Weights of a small mixture-of-experts language model, trained from scratch on English Wikipedia.
Size: width 256, 61.3M parameters.
Experts: 80 experts in each of 7 layers, 2 picks a token, a softmax router.
Training: a variant of Adam for the experts, 574M tokens, 8756 steps.
Below are experts of layer 3 (counted from 0) of a mixture-of-experts language model. Rows are named gate (a neuron's input weights, with its number), up (a neuron's input weights, with its number) and show model dimensions 0-63. Each number is 128 + 24 x the weight over its row's rms, rounded and kept within 0 to 255.
Before each expert's rows: "comes after" lists some tokens at least twice as common just before its tokens as in all text. This comes from a sample of Wikipedia text that the model never trained on. Tokens count by the router's weight.

# expert 56
comes after: "\n", "-", "R", "B", " \"R", "J"
gate0 [171 150 106 140 131  94  96 131 138 140 118 105 121 127  97 155 145 117  89 123 118 169 141 121  95 163  73 140 136 128 138 136 153 111 167  89  48 117 115 122 162 151  87 131 123 142  96  98 143 108 130 134 116 146 130 128 152 158 139 177 136 145 100 103]
up0 [112  95 109 117 137 160  79 109 110 138 109 140 121 106  81 101 134 115 141 115 110 152 100 106 120 160 104 129 142 136 140 119 141 110 133 135 126 101 161 178 155 152 148 140 144 121 111 119 151 138 118 145  93 121  86 142 121 138 123 148 184 151  99 133]
gate1 [ 91 170 156 104 147 136 121 159 118 118 126 122 115 122 126 129 113 166 140 143 148 136 122 153 119 152 111 141 111  77 128 143  93 149 136 128 106 104 125 124 116  88 119 118 109 153  91 115 134 123 123 175  96 135 103 100 127 112 119 113 182 151 146 160]
up1 [ 96 134 130 116 125 153 144 112 107 177 160 121 129 158 137 138 147 113 118 147 139  91 124 133 113 145  98  88 160 160 105 124 142  80 120 100 130 150 160 172  91 153 170 131 119 164 156 114 159 115 134 130 148 119 158 100 146 148 168 120 125 159 104 109]
gate2 [ 96 132 110 155 121  85 107 111 155 119 139 129 120 108 150 119 127 165  96 144 113 160 129 165 140  96 149 151  81 168 111 115 105 148 186 145 130 122 129  96 120 132 131  93 145 115  85 109 150 122  99 128 152 129 132 139  96 114 163 135 111 114 130 128]
up2 [143 138 146 140 104 167 140 130 126 118 145 167 121 140  89 124  83 126 163 169 137 136 113 123 158  96 166 117 135 118 109 114 169 148 106 171 142 142 173 151 119 159 162 139 129 144 103 111 141 111 104 159 107 158 133 160 132 105 172 117 112 125 100  96]

# expert 3
comes after: "\n", " |", " ", " Party", "|", "_{"
gate0 [ 95 115 137 170 124 158 160 134 117 125 146 108 132 158 166 150 130 116 131 122 135  93 159 169 168 126 135 161 126 153 111 163  97 103 147  69 140 138 116 121 106 167  94  92 143 114 142 154 127  90 137  82 103 112 124 156 127 128 179 145 166 124 150 118]
up0 [129 155 124  99 124 113 117 122 113  82 177 149 123 134 124 169 142 140 137  92  96 146 143 147 148 132  97 141 120 163 124 149  86 112 126 138 131 200 136 146 108 155 168 157 163 157 152 111  93  90  84  93 112 132 156 159 103 146  94 131 134 157 175  98]
gate1 [148 130 141 153 129 102 133 122 141 161  89 138 133 164 111  84 141 101 157 103 139 169 156 100  91 101 163 105 106 137 132 130 199 109 128 130  91 149 118 150  99 105 124 172 145 133 114 147 120 109 158 110 210 148 109 122  99  97 121 141  97 164 114 137]
up1 [158 123  82 154 128 144 111 126 119 135  97 149  82 160 140 128 154 107 127  81 121 138 109 119 115 130  79 153 143  63 147 165 118 177  89 106  71 106 126 137 137 133 130 162 130 120 135 143 128  80  96 114 130 131 146 116 120 125 140 106 105 148 107 127]
gate2 [127 130 160 140  86 163 154 120 124 136 114 122 127 169 127 148 128 117  97 147 113 107 118 151 149 113 107  82 119 155 138 141  97 143 140 165 123  89 101 149 155 158 172 167  85 148 121 114 144 144  93 183 126 107 140 116 106  86 103 134 155 144 161 148]
up2 [158 100 119 131 123 137 122 110 134 147 104 180 111 138 139 153 110 123 109 108 129 120 115 126 103 115 129 124 118 107 109 149 102 173 138 114 137 163 138 122 151 154 122  99 148 123 149 101 158 103 129 110 101 152 158 135  76 136 125 146 160 121 125 128]

# expert 48
comes after: "\n", " the", " is", " population", " The", "The"
gate0 [116 204  84 142 104 146 123 170 147  91 141 151 132 111 148 179 127 107 162 115 120 118 122 135 145 128 139 118 106 123  87 137 131 146 148 101 124 129 202 149 135 139 119 138 105 158 125 132 129 118 120  98  97 112  97 116 104 153 100 151 123 141 103  92]
up0 [108 116  93 142 169 106 163 132 145 173 110 135 148 128  69 114 141  97 146 159 105 139  78  60  82 175 133 123 168 134  98 142 116 131 152 161  83  94 106 149 128 150 106 119 136  83 124 130 115 123 140 128 137 109  85 108 144 137 147 127 108 160 134 115]
gate1 [125 105 122  98 112 177 113 142 110 172 103 139 121 180 110 135 123 156 103 133  83 156 132  85  73 115 143  77 161 123 135  77 126 106 115  96 133 152 118 127 132 126 119 123 135 144 137 112 106 161 159 151 134 143 145 110 106 121 117 114 110 100  92 135]
up1 [123 118 137 155 164 136 130 120 134  58 137 137 155 132  84 100 157 120 160 129 122 110 135 156 120 146 150 115 140 130 120 147 100  99 132 150 129 102 143 113 137 160 136 122 141 119 135 122 151 124 151  80 163 113 107 144 133 154 141 144 144 148 147 113]
gate2 [140 115 125 182 159 131 112 134 114 109 133  91  76 149 120  89 170 119 148 160 154 135 159 167 130 120 113 137 133 117 101 114 153 139 127  95 149 122 128  82 163 113 135 167  99 104 122 115 123 112 162 127 121 161  75 162 141 121 130 123 173 129 100 161]
up2 [107  86 160 143 150 122 123 113 117 147 114 120 129 128 150 124 153 168 133 141 162  82 168 122 109 154 142 163 110 100 163 108 140 132 131  80 125 137  80 125 104 156 120 158 122 104 152  98 184 111 163 111 123 129 151 106 121 124 146 130 139 115 115 115]

# expert 25
comes after: " a", " the", " The", " its", " main", " large"
gate0 [124 132 144 112 112 132 151 201 158 171 192 136 131 155 123 138 115 131 116 133 127 121 120 116 110 105  78 136 124 166 117 142 155 135 115 142 114 171 104 146 121 134 125  99 115 145  97 124 124 133 114 107 112 165 143 112 119  86 100 108 137 165 128  85]
up0 [ 99 125 139 130 147 113 104 128 110 123 142 159 107 142 159 207 152 113 120 147 160 105 121 154 118 131 143 143 131 103 131 130 141 123 110 114 148 132 123  86 121 157 133 138 101 104 116 140 143 118 127 143 123 146 155 126 143 141 104 141 114 149 122 117]
gate1 [136  74 145 115 129 137 142 152 115 144 116 136 152 138 145 115 122 169 119 150 110 137 155 135 115 123 133 143 122 136 155 161 156 149 116  46 114 115  87 133 139 133 137 109 148 156 116 118 142 146 133 131 101  92 132 133 133 151 158 140 116 105 112 133]
up1 [ 96 146 150 127 117 119 132 165 145 142 147 145 149 110 106 153  96 132 112 141 125 136 165 116 133 142 156 146 103 137 104 158 126 122 148 119 147 112 133 142 137 116 110 139 116 174 190  90 145 111  77 127  98 154 178 134 142  98 155  88 126 109 132 116]
gate2 [125  99 126 121 119  67 116 119 147 123 131 155 124 139 156 138  97 138 111 134 135 118 131 115 166 135 120 135 159 144 139 130 157 156 115 105 118 167 107 140 161 133 163 188 113 108 118 150 145  73  91 181 105 151 151 134  91 108  81 128 156 146 112 142]
up2 [151 121 169 136 118 122 136 136 110 184 169 149 148 113 128 126 134 116 132  84  88  95 133 128 156 132 149 125 143 142 135 144 135 111  82 152 139 158 102  94 111 142 126 164 126 156 132 106 145 142  91 112 107 138  91  81 120 158 123 107 144 146 126 124]

# expert 79
comes after: " of", " in", " to", " is", " by", " as"
gate0 [109 118 123  73 137 137 132 127 117  91 108 119 107 122 129 140 145 133 175 123 113 129 139 179 144 133 139 129 113 146 113 122 153  52 146 143 134 110 124 144 170 143 113 116 109 136 145 137 148 136 152 136 141  88 105 114  80 143 117  94 148 112 113 133]
up0 [145 158 148 112 119 139 116 110 126 153 102 107 157 131 123 142 153 149  97 103  93 164 108 120 110 124 115 110 127 145 130 137 120 120  79  86  79 145 117 120 116 107 150 132 143  86 120 130  90 111 117 116  80 122 146 124 135 147 137 157 126 136 159 165]
gate1 [155 151 170  83 152 107 121 126 123 120 119 156 153 116 112 172 144 102  74 107 179 168  86 158 100 176 121  97 133 140 101 128 108 143 103 107 176 121 142 134 145 121 160 115 137 102 144 138 141 110 126 131 117 139 122 189 146 137 120 127 122 162 124 133]
up1 [105 128 156 125 105 142 155 139 114 130 112 128 166 123 139 139  99 155 108 113 134 156 125 123 106 111 140 139 133 152 118 152  91  84 104 175 121  86 116 107 137 158 140 142 134 158 163 173 142 114 100 164  85 111 100 115 161 104 126 176 154 137 178 142]
gate2 [143 135 100 150  89 128 164 149  86 157  98 113 133 106 131 131 119 132 129 161 130 154 116 110 128 111 171 134 147 131 121 169 132 142 178  92 131 150 126  91 141 119  97 113 114 130 103  73  69 159 107 123 151 143 103 106 139 123 120 187 165 113 128 171]
up2 [111 143 163 121 129 140 138 118 161 112 111 157 147 143 151 107 100 115  99 126 157 136 161 185 102 141 124 147 124 147 152 112 137 115 139 193 142 128 127 151 121 122 169 150 100 124 124 163 156  92 176 135 123 167 142 110 109 102 121 113 154 144 108  90]

# expert 73
comes after: " to", " a", " and", " of", " \"", " his"
gate0 [108 146 141 157 104  99 122 135 130 149 128 169 166  90 135 141 138  93  71 123 138 107 133 100 133 164 146 126 140 105 101 114 132 130  94 108 117 122 109 168 151 141 114 147  74  97 136 156 184 132 124 101 109 112 153 177 123 139 116 138 122 122 161 134]
up0 [ 93 114  86 146 151 108 142 115 158 118 118 170 155  71 151  82 140 130 141 141 118 126 133  99 124 161 131 144 164 140 114 136 139 128 141 103 137 139 164 128 129 122 134 147 120 110 122  96 144 123 127 159 102 109 157 140 157 129 133 156 183 169 131 144]
gate1 [175 108 149 115 115 144 109 131 142 101 131 114 101 150 125 117 151 155 134 134 148 154  97 123 146 130 108 168 154 151  87 148 137 123 113 113 141 124 108 128  90 137 108 138 123 115  67 122  98 102  64 138 114 117 139 165 157 111 148 172 125 116 114 137]
up1 [103 117 118 136 134 146  88 172 136 145  98 128  93 115 120  98 112 127 112  77 161 150 119 157 118  71 159 142 112 131 168 116 119 112 111 116 129 110 138 143 131 132 121 110 142 131  98 116 161 140 134 118 156 124 125 102 101 120  89 143 123  93 151  92]
gate2 [145 123 128 140 127 181 109 126 132 123 129 100 137 164 113  87 147 122 124  96 136 152 165 117 128 119 108 121  84 119 146 145 118 120 142 115 135 124 109 103 161 106 131 146  94  91 147 144 140 154 143 135 121 185 122 168 109 124 118 125 116 121 156 152]
up2 [102 139 109 107 104 191 115 113 111 113 125 146 111 121 131 150 171 137 129 109 136 188 140 101 128 138 142 104 119 116 117 123 170 114 149 160 126 155 128 110 154 108 124 171 143  62 120 145 119 129 150 145 132 130 169 106 128 110 103 138 133 118 134 109]

# expert 11
comes after: "\n", " ==", "===", "==", ".", " ==="
gate0 [108  92 125 151 104 159 120 129 113 112 163 147 123 123 156  91 125 138 143 107  98 126 133 118 136 138 119 143 159 110 115 144 189 158 117 150 160 152 145 175 119 134 149 131 104 123 167 149 111 132 160  63 126 121 139 181 121  97 133  70  79 113 167 164]
up0 [128 128 121 118 180 185 115 132 102  97 101 115 154 144 138 150 140 170 210 152 136 109 106 158 145  88 133 163 120 125 127 122 129 118 134  82  94 113 137 139 151 129 116 122 101 125 144 121 181 120  55 106 135 113 136 155 127 163 126 150 121 124 104 122]
gate1 [ 99 109 135 111 126  94 138 134 151  92 119 129 114 129 103 127 128 121 158 104 147 125 138  98 115  88 132 103 134 141 126 112  52 153 153 130 127 101 151 144 167 133 175 163 137 149 124 170 166 141  76 145 150  69 118 115 143 166 102 115 106 116 138 101]
up1 [108 113 150  92 122 140 121 121 115 101 102 120 129 155 159 140 177  62 121  97 149 142 145 112 135 100  85  97 109 162 118  93  89 133 117  86 121  88 117  86 175 109 149 131 164 133  80 164 167 120 131 127 133  57 136 119 146 157 119 154 118 149 138 123]
gate2 [111 133 115 141 169 150 152 129 124 102  91  88 101 130 103  40 110 127 135 157  93  95 127  90  78 152 131 148 165 119 125 162  55  76 109 129 131 122 125 154 117 155 112 171 122 108 138 186  80 131 123 148 149 136 121 133 160  96  69 112 129 139 153 130]
up2 [151 112 157 119 126 151 167 109 100 129 129 122 136 124  70 120 100 171 120 104 143 130 105 174 109 189 117 136 126 140 115 166 117 128 199 129 135 121 117  98 118 103 131 112 118  94 111 116 123 167 106 137 111 107  95 151 126 175  81 162 132 148 160 113]

# expert 32
comes after: " of", " the", " with", " to", " on", " by"
gate0 [109 104 139  97 158 108 126 112 124 119 113 119 146 159 125 125 112 113 141 137 105 142 162 138 147 112 103 113 111 130 146 125 121  91 135  70 127 119 167 176 157 180 134  91 151 106 116 126 151 129 184  75 131 108 151 107  90 171 113 126 110 125 127 153]
up0 [157 149  99 135 142 149 148 113 161 128 144  95  51 135 151 123 157 150  94 125 118  99 138 144  95 185 134 104 165 131 141 100 132 122 101 118 164  99 138 143 133 124 144 171 105 129 100 131 154 155 109 125 112 117 106 108 139 145 113 105 157 140 134 167]
gate1 [147 111 122 112 147 124 134  95 122 117 145  95 159 114 150 127 143  83 109 126 148 113 120 143 137 121 108 103 143  79  98 160 128 149  99 111 150 104  98 116 169 155 157 143 133 128 146  94 157 132 105 159 125  98  98 143 117 145 146 117 148 142 187 121]
up1 [162 128 147 127  88 142 125 123  86 119 124 128 113 114 115 116 114 106 130  93  83 130 103 119 179  99  98  88 123 155  65 109 135 123 153 106 170 142 102 154 135 129 116 110 127 124 108 140 148  84 148  94 132 133 118 150 161 124 108 184 136 116 114 109]
gate2 [119 144 145 134 155 115 119 126 128  95 131 119 173 108 134 174  63 108  92 106 138 120 148 132 157 137 114  94 118 129 133 119 109 158 120 130 157 137 127 120  98 120 128 112 134 130 155 160 125 116 154 116 133 146 155 143 140 106  90 158 111 125 204 125]
up2 [114 116 126 130 158  62 125 115 117 164  97 146 178 119 117 121 113 107 123 123 110 161 135 110 107 114 101 114 144 169 140 147  98 183 122 138 129 152 172 134 110 164 135 127 108  84 152 158 122 116 150  79  80  98 126 140 108 149 108  91 157 129 115 144]

# expert 59
comes after: "\n", "==", "-", "==See", " is", " =="
gate0 [123 147 155 103 107 157 164 122 142 151 151 151 141 147 151 114 120 168 115 106 177 142 198 142 159  98 122 116  92 191  89 103  99 115 133 148 139 114 164 155 111 132  91 124 120 123 151 116 108 142 107 155 128  95 121 153  98 126 100 139 112 118 163 140]
up0 [106 133  93 137 136 121 106 120 147 125 108 103  58 116 120 133  89 102  55 104 139 102 124  68 126 106 152 100 137 116 158  72 142 165 122 111 136 114 132 101  92 116 101 131 157 158 133 126 101 115 143 118 138 129 163  94 164  98 152 163  91 104 127 104]
gate1 [139 150 186  78 149 143 151 145  85 125 171 129 118 123 100 160 108 145 154 124 149 130 137 103 119 149 127 149 123 103 101 103 135 125 138 154 108 146 110 160 169 144 121 141 124 112 103 151 123  96 115 141 126 139 123 104 141 130  79 116 132 108 129 135]
up1 [110 105 129 159 101 115 122 107 205 132 120 115 158 154 132 139 138 103 104  72 124 117 103 142 149 138  97 155 167 121 160 139 117 144 128 154 124 111 145 100 117 168  96 110 137 115 158 106 104 212 121 101 141 144 111 194 127 118 142 125 133 124 145 102]
gate2 [110 155 165 137  93  96  88 140 124 121 167 142 113 133 124 101  90 102 105 150 134 135 140 119 148 142 164 136 122 145 201 121 126 134 142 128 114 138 151  86  99 105 129 125 129 134 168 158 129 134 138  84 127 113 153  97 109 139 157 150 103 130 169 144]
up2 [109 162 112 170 133 141 167 110 119 119 150 110 100 116 125 122 124 119 124 138 168  99  99 128 128 125 176 117  80 137 132 155  66 162 140 144 112 138 122 155 144 167 112 105 124 124  75 127 137 151 137 122 126  92 136 111 128 137 111 101 137  99 118  87]

# expert 78
comes after: " the", " Royal", " of", " his", " National", " British"
gate0 [116 144  93 158  85 114 138 149 163 162 108 117 124  61 124 119 120 169 128 106 121 124 145 135 154 137 120 109  97 133 154 136 169  99 141 139 149  88 144 127 130 121 130 106  81 165 100 146 116 138 124 153 123 134 112 128 145 107 156  81 154 138  95 137]
up0 [ 77 117 136 142 144 122 134 129 121 137 121 128 156 107 124 149  90 142 140 125 164  95 111 153  85 172 120  87 160 134 134 123 104 102 113 153 145 110 124 108  86  78 106 116 159 137 127 166 102 148 140 149  83 145 135  96 136 125 159 113 155 155  94 130]
gate1 [141 138  84 125  70 114 107 109 113 129 105 124 115 145 144 173 167  95 162 121 144 141 126 142 137 129 145  88 146 137 121 106 121 143 100 112 106 134 129 172 124 149 154 122 134 118 137 145 121 126 129 113 184  98 124 105 115 161 159 156 112 123 111 155]
up1 [119 163 117 146 153 117 114 108 168 116 139 148 189 125 116  95 157 108 133 144 110 162 112 127 103 121 121 158 129 141  93 137  78 137 116 152 112 139 110  98  84 145 141 171  80 137 107 116 142 134 139 134 115 159 131 142 135  42 115  73 198 139 156 124]
gate2 [109  87 150 123 110 133 135 137 115 147  93 112 133 109 188 136 146 106 149  78 154 177 146 118  99 160 126 131 116 171  88 122  94 117 131 121 115 166 143 170 135 124 128 118 125  95 166 156 139  97 153 133 142 115 166 104 141  97 133 120 193 158 106  89]
up2 [108 124 134 167 145 125 117  80 122 125 150 123 157 122 137 128 163 145 137 136 121 156 117 123  71 119 120 142 122 109  80 139  85 130 114  99 116 128 120 106 142 117 127 131 134  96 135 111 128 125 150 151  93 120 107  77 172  62 125 127 148 163 111 144]

# expert 38
comes after: " |", ")", " =", ".", " tick", "'"
gate0 [167 131 125  98 117 143 107 131 126 122 123 131 141 121 118 117  94 106 149 156 130 106 122 134 138 105  85 119 144 127 112  97 120 133 207 172 137  82 141 122 158 126 115 151 138 128 181 102 145 117 163 122 159 148 126 124 121  99 151 111 119 121 109 106]
up0 [164 133 148 119 136 184 128 116 119 158 139 170 165 140 154 126  68 133 148 159 123 132 104 126 103 146 134 114 165 150 163 121 115 116 157 175 118 109 117 179 128 119 106 132 139 100 141 100 145  88 151 148 166 140  94 123  84 120 111 148 154 140 180 142]
gate1 [128 110 130 118 124 125 143 132 144 143 124 115 144 155 139  92 126 111 133  70 138 112 135 115 130 107 130 131 126 134 111 111 120 119 108 128 106 130 128 126 100 140 121 121 119 127 140 138  70 146 143 102 116 118 146 148 160 142 123  68 127 128 128 157]
up1 [125 160 178  83 142 118 159 139 127 130 124 169 102 134 120 107 118  57 158 141 164 125 137 114 128 117 159  81 111 117 150 144 161 126 106 133 161 153  95 146 142 139 147 138 120 131 104 149 177  94 120 124 143 119 108 129 106  84 146 139 121 125  99  94]
gate2 [166 133 119 129 147 146 135 137 134 109 101 110 106 126 120 155 163 149 100 151 124 120 145 149 159 148 165 130  89 138 135 127  78 144 147 150  83 137 150  99  86 149  82 155 155 162 125 140 176 126 122 109 116  92 112 101 151  94 195  90 131 153 136 126]
up2 [137 143 127 144 122 103 145 117 109 143 167 159 104 117 123 138 120  87 132 146  76 109 147 161 149 138 137  99 152 126 138 117 158 101 153  94 131 161  98 167 112 121 160 100 127 142  97 109 102 114 137 185 133 143 143 169 147 139 139 109 150 118 112 105]

# expert 63
comes after: " B", " b", " P", " p", " C", "B"
gate0 [139 138 130  93 157  96 151 107 141  83 130 116 119 135 133 100 103 108 155 132 178 125 102 118 131 147 138 138 137 139 114 113 205 108 159  97 126 125 141 144 102 119 127 123 135 115 136 117 152  92 156 104 177 143 137 146 107 155 166 123 108 130 120 107]
up0 [128 173 133  97 167  94 154 160  92 132 174  69 133 126 153 128 167 129 149 145 176 170 133 142 133 129 161 112 166 181 134 140 153 123 170 105 125 141 136 119  72 127 117  96 165 109 166 168 135 156  96 112 177 135 147 134  98 157 102 131 138 142 109 123]
gate1 [ 84 131 121  98 128 107 110 176 153 139 167 133 172 160  86 131 106 139 130 131 137 123 136 118 129 138 145 129 161 144 125 148 114 200 123 132 117 152 105 143 200 107  86 167 125 107 182 127 116 125 119 110 155 161 134 110 116 128 137 137 134 152 150 130]
up1 [154  92 120 132 134 124 111  98 129 126 136 163 132 106 125 119 142 121 119 166 155 129 168 123 143 148 130 112 117 111 164 148 148 122 144 140  74 115 138 123 107 112 120 126 145 119  96 116 138 109 159  86 119 114  87 128 109  65 137 131 152 132 115 119]
gate2 [116 103 160 124 114 113 125  90 126 132 103 146 121 136 185 145  87 157 108 145 100 135 120 195 165 123 139 115 103 155 137 135 144 147 118 122 107 127 110 159 128 124 163 177 106 150 141 123 100 118 117 121 115 128  92 140 132 173 118  90 125 125 114 102]
up2 [ 98  92 101 161 123 111 179 109 103 136 115 132 116  93 138 105  89 152 145 106 108 112 107 158  90 120 143 113  86 153 157 115 157 139 124 138 157 111 114  83 151  99 125 100 131 106 105 175 143 171 138 128 122  96 170 117 100 104  95 143 110 133 141 141]

# expert 19
comes after: " the", " University", " of", " The", " at", " National"
gate0 [112 120 128 106 134 114 129  91 120 155 142 120 127 111 138 106 181 127 134 154  75 143 138 176 130 133 136 146 159 131 166 130 149 147 109 113  86 151 143 118 126 143 132 118  99 128 156 111 196 125  78 126  91 166 148 118 113 141 127 134 101 130  79 169]
up0 [165 105 102 131 174 127 148 129 122 159 147 118 105 112 117 115 115  64 129 140  99 109 135 110 174 132 128 132 108 124 172  88 141 150 103 103 131 167 133 146 140  90 109  97 135 168 127 126 120 168  99 146 170 132 128 105 123 174 101 127 127  94 136 122]
gate1 [153  96 126  92 114 165 169 127 114 119 100 149 130 146 120  85 113 133 127 172  90 124 147 127 142 115 149 157  74 146 129 158 103 171 108  81 120 116 119 125 146  92 130  73 132 127 127 122 114 144 154  97 139 116 151 107 112 161 109 126 164 163 131 135]
up1 [ 95 189 116 151 144  83 112  74 155 113 170 157 129 111 100 152 125 110 138 109 153 105 170 110 130 146  91  75 140  96 102 103 141 103 165 131 134 124 120 133 142 168 105 141 138 100 153 117 110 127 152 106 173 137 125 177 142 114 149 156 162 116 175 134]
gate2 [107 138 159 137 131 139 122 171 173 127 176 144 119 130 123  82  99 176 196 109 134  90  96 125 133 101 106 164 109 129 131 133 106 148 172 116 104 155 109 112 151  98 149 140 152 210 128  92 133 145 129 133 132 139  81  74 140 111 155 119 188 147 137 130]
up2 [ 79 161  92 145 103 120 129 158 121 137 110 177 100 111 138 184 145 109 128 133 115 151  73 180 112 136 165 182 123 155 155 130 140 130 127 139 131 136 155 185 152 144 123 141 115 156 128 142 156 118 139 137 101 125 162 160 126 159  99 126 105 103 121 125]

# expert 68
comes after: " a", " the", " The", " his", " My", " A"
gate0 [135 137 172 115 106 149 121 129 120 150 154 116 156 147 146 173 126 145 136 149 138 167 126 142 100 165 169 143 137 134 141 134 149 161 139 126 121 145 132  90 102 111 160  98 145  74 123 119 119 145  88 156 150 109 163 142  81 132 152 127 149 155 133 143]
up0 [ 72 179 132 150 143 153  92 168 112 142 151 132  95 140 131 108 165 128  96 104 177 147 105  91 139 122 109 131 141 115 174 131 153 130 118 169 121 129 136 140 135 149 158 147 145 121 142  97 110 127 124 143 129 129 123 139 140  78 136  91  87 153 118 138]
gate1 [116 129 151 157 161 182 126 142 114 152  92 163 166 135 128 123 100 139 116 147 151 170 121 114 123 170 166 146 142 163 152 127  82  85  73 159 114 142 106 120  96 112 163 178 153  95 108 122 163 116 102 124 121 155 196  97 100 122 174 130 158 135 157 139]
up1 [129 119  88 131 154 161 152 180 173 105  97 137 155  91 112 110 144 110 111 100 165  87 122 139 130  98 136 141 126 155 121 106 106 136 126 146 141 136 129 132 173 164 151 141 127  98 113  94 149 128 164 124 115 162 105  87 101  62 196 161 152 129 124 113]
gate2 [141 150 118 158 105 112 139 114 151 140  90 139 152 116 104 141 119 146 107 127 168 134 128 143 127 146 147 176 134 152 152  99 153 129  93 150 159 140 132 156 129 116 122 124 115 107 123 176 105 117 113 149 121 148  83 122 135 134 184 103 164 116 145 101]
up2 [ 51 158  87 139 164 106  87 120 152 130 118 170  93  99 130 133 128 118 130 126 136 158 158 131 156 121 126  83 176 177 154 109 140 151 131 168 127  97 107 104 126 139 152  92 111 189  90 103 130 157 134 106 141 135 143 139 122 119 126 149 133 153 131 112]